From a checkpoint of a small mixture-of-experts model trained on Wikipedia.
Experts: 40 experts in each of 12 layers, 160 clamped SwiGLU neurons an expert, a softmax router, 5 empty slots to pick, a shared expert of 128 neurons.
Training: a variant of Muon for the experts, 1285M tokens.
Below are experts of layer 4 (counted from 0) of a mixture-of-experts language model. Rows are named router (the router's row for the expert), gate (a neuron's input weights, with its number), up (a neuron's input weights, with its number) and show model dimensions 128-255. Each number is 128 + 32 x the weight over its row's rms, rounded and kept within 0 to 255. Numbers have three digits each.
Before each expert's rows: a language model's description of what the expert responds to. This comes from a sample of Wikipedia text that the model never trained on.

# expert 7
It responds to: Foreign surname pieces. Word pieces inside foreign, often Slavic or Germanic, personal names and surnames, such as Dan-z-ak, Gr-z-egorz, Mc-El-roy, Kl, Sch.
router:207128183121118144180141145115141115008087153198092138134140111189116168153109088129111179143109163097084133139219107183087090132140082131118129110122168109160072154132107114166126106157134129125064130130134100104180111145092101081102131166147135116139133199167067127154119159187106109141129168109146121148106120130093099134113085142114078134105164104161095115101155107151146122083169
gate0:205123098118148092159085090148130133124113070090129102128144104152141118204133087080121098127132111184073105109120192117121171138113087162165145165113108108180107158137165177154183144146145195113146227150126069146120114120141145160162140189161116135159081179183133057160116124096100129137099136150151123156184093131114158095093123184128130114159127121124146183169120131133144083104118
up0:153111141106119102172151150146167134163144189109100129095153180135165131110133085161103197138137154125137137118100060191178180186108167153054076127148108063084166117121079112185120103098120119163105121146115115120101166110132109161084143086082164131102118106055128162132139130137137100127076151133117103134106145134108095119130160129186125212145122141154147070118077056120107091094156

# expert 9
It responds to: Personal name parts. First names and the endings of personal names in credits, tables and plots, such as Robert, Lee, -io, -ie, plus closing quotes.
router:132131113147102118095150132132118069091135132214111158072145100109083129105106086170185113175169095102154166106155120144136132146160097152125168137148141097146150182137179207133120093141076086146125186156111124121188134126066098139093133113153096129133134128150208124099187185071152117158146126175154153060091125085177121073144142164134151092141129085154126130085145048083088145109120
gate0:147191110159152126154138150129109101197121152168058109126074132115128164121150109142157104122159147088104078138077129171141063117153138152110127051123145149179155111114203129178135181161116128075155186212132130100137155118091137088093083184117164104145189161182114155146095138123073143154092143154150166167124087146149185134112183159172121138066124131041144129121109102121142161140144
up0:151147137151114173154116123134211181108135078153151087117148194120144114128154080090145152087103074099207078097169119066166158138153087191119108095070137078129186155127081164103132083105157129093132118115195157120106119095204120160074129078143117130144096111131124141122107130129111185086153089145103126087124066136069171139129176159168115124126155113128063115096110079112129152148117

# expert 30
It responds to: Proper name first pieces. First capital letter or syllable of rare proper names, mainly places and people: P(taki), Ak(bou), Kal(hana), Sch, Ar, Th.
router:144124153126092105195116078099140119062142124121146175145154147172137133123164152147090100202135192125117121149160124222119125135098099114141120147114099097117096180120072107138099094106158092112065070135100126121203128155157114118112149221142124164080174135199095142147092063151111099128144133089093148161113141126105132122138077106089095159122120078152097113098122173115169156084162
gate0:035145121117140158159088083139068142104115125078130153132208132094106153110137114094112142096148159122103093060119149116054160158176163173097112142109089095114114153168133086064173077120090166192145165156085121069115099157136156110133095093150109082090162164102135119114132206110142095072112146137127101088184115150154161173111167087170116119122131146129143097138128102123142137117088
up0:133157121177157118087135119170116123139083129172155150146140134190140116144089121132062148138136102169158089104178098159133132115079086061098152162182144120147144165110157115116132133157086107112132094128166130134094133094144117113104143185115150173100178142097107117155101179115079168169155119064134058148143103171112122119181144147136124139157202090137122080096123092103134063086136

# expert 8
It responds to: Clause-ending commas. Commas after a noun or place name that close a phrase, plus semicolons, "and", "but" and commas fused with quotes or brackets.
router:108158124167115182045195135155062105089118131146065186140116127172148142101133113120121098142133116145138093149151181157018135101088132163164136118105090119159116108145047073080095103124090134147163088105118113195124108131101139148099102113097150165155162104075147135083094074087141163099148137183105185137152128098125098111088129126072161096105155158062168097168129072171171071135109
gate0:099172107082086177131123127166150123162073117121181165189142108066104124150152102074128104143177117125100116113170140167149205157092143135101101099129098139175122151157119144160116140129129128148172100023106126105159102110121139081094190129114124118116178183076136103125153216171169155144145182172135167127141159115163169150138160114145175140155165141102142164113091129143152144132169
up0:138150145160159137105086117162163169146130162156115074105159134195090136111133133126155106136081148173134149087109102178098071099115117166140101191193134098137094126151082177149156127151104137040091163098173130188133166094114158171110112106176174085105113116118089094086119121117098124119083119154119099181168168185148128158075167131076142116141124112130176188108085122105137097096088

# expert 6
It responds to: Table numeric punctuation. Decimal points, commas, pipes, dashes and percent signs between digits in numeric tables and statistics, such as 34.3, 27.68%, 3 | 5.
router:188203152048184108181068130065125147144099088111146148159097114146123113089141098051144145122159142172169102148098133118063121170142112139081122093171093161090161149102173070165078111124111106140145150132161134116105172131161135089143137112126120147130119094154159152087141135170120142101094088141171141154110113129099095132141097117122105134133085157144057170154052145158101171192033
gate0:144140099034128160087111091123132090149115093109078129125150062128132194143102118124126148099166119166162137122184161099098111146085130148085085144130191156077131117131120085121161108130200117137090113148110117138138153087109098140147159147089104152082169116124095162108127053094114161120143112145102144139121189151129066124131130153164157156123148044103137163104108172133131151168100
up0:188118122143123131070122169169109129097146128155152177112118130097170103159097138177118130169100077123099078151112176153094109117116143145116190182186128116107096150098197138166172191171114085091100131134147145141158101154142099116132107123063123110159112182143119117159164095147146142127109125141081051085070139165154181083136092119094143152193137125155106130158114098152189072124089

# expert 13
It responds to: Family and biography words. Kinship and biography words such as son, father, sister, married, died, first names in rosters and tables, and heading = signs.
router:119089087120122105132102063153084093137159123104137141103073101083081191080163156208155150149143137121188127166118152172071106141117171161131092167143131158096081100152110159147149098073114116103145161097130070165146147145106104188046155177162098186116151071142203089121159090094112129154163135150136189050152137149138104084141115153108173119115151104128102094143158128100145127098089
gate0:103101150097094160185127129153177071117118203117090113144157141127160107114151101093143104092124080176113171141108131138088158119144082111106135114153117148167185152140180175156137109124123155116114177120112143135132169046172128149124151108159082106134165131168138082126078099095057133039131172163134100166133160172137117101159124117157090063088112108106145170126096124108169139134147
up0:127162133144119078135123163078134122120146090135145065103161103083112205122116101137094141168105158117158100122199075158176112101108168085152140148144111092147117059109142151162130115130087130095083121167078130087144171097102143034089152124086155175138140046169151135094156145138153121099139107103132123120098102101113154147112086144200118107158083143099136125107109115158122142131115

# expert 4
It responds to: Table row starts. Opening pipe of Markdown table rows and header lines, plus list dashes, opening quotes, and "such" in "such as".
router:124063149119120084119130118167150135077122096120141147135160087122144113174085113116115096091112114168093136141140130116156133158105139151105129171194123126142161123158119101117129117149119143144162115132122185111129163039146114063131089125130123171122196146135131179105084076196108172129139105132096153128165127107125134167170128099150140140085093128147209165181077070123193078062118
gate0:170120108140131147090114113191121095088106108079121103134172130144083114104115178125112134119092058158157131158097107175141159159072116156132099157153169119092146138112132170132119137164148114078155161194108115159147121115132116139122161150185143134120133105160166092142142130125090121107154156149135146210087160159134142166164074113126143200163143122112119048153112161165148096142098
up0:061128151183107125114185123152101156077146135115178134082174133138130169122141121148129106133109119118167122096099213152115171161072164149161159065152122161164133117157150096120134161156137190136085191112165159155133159102113117157107163096134109145130116203157102088128139125105079155160115190069104141142139108094192098163100139099155072129102150102184136144080156070097155135150077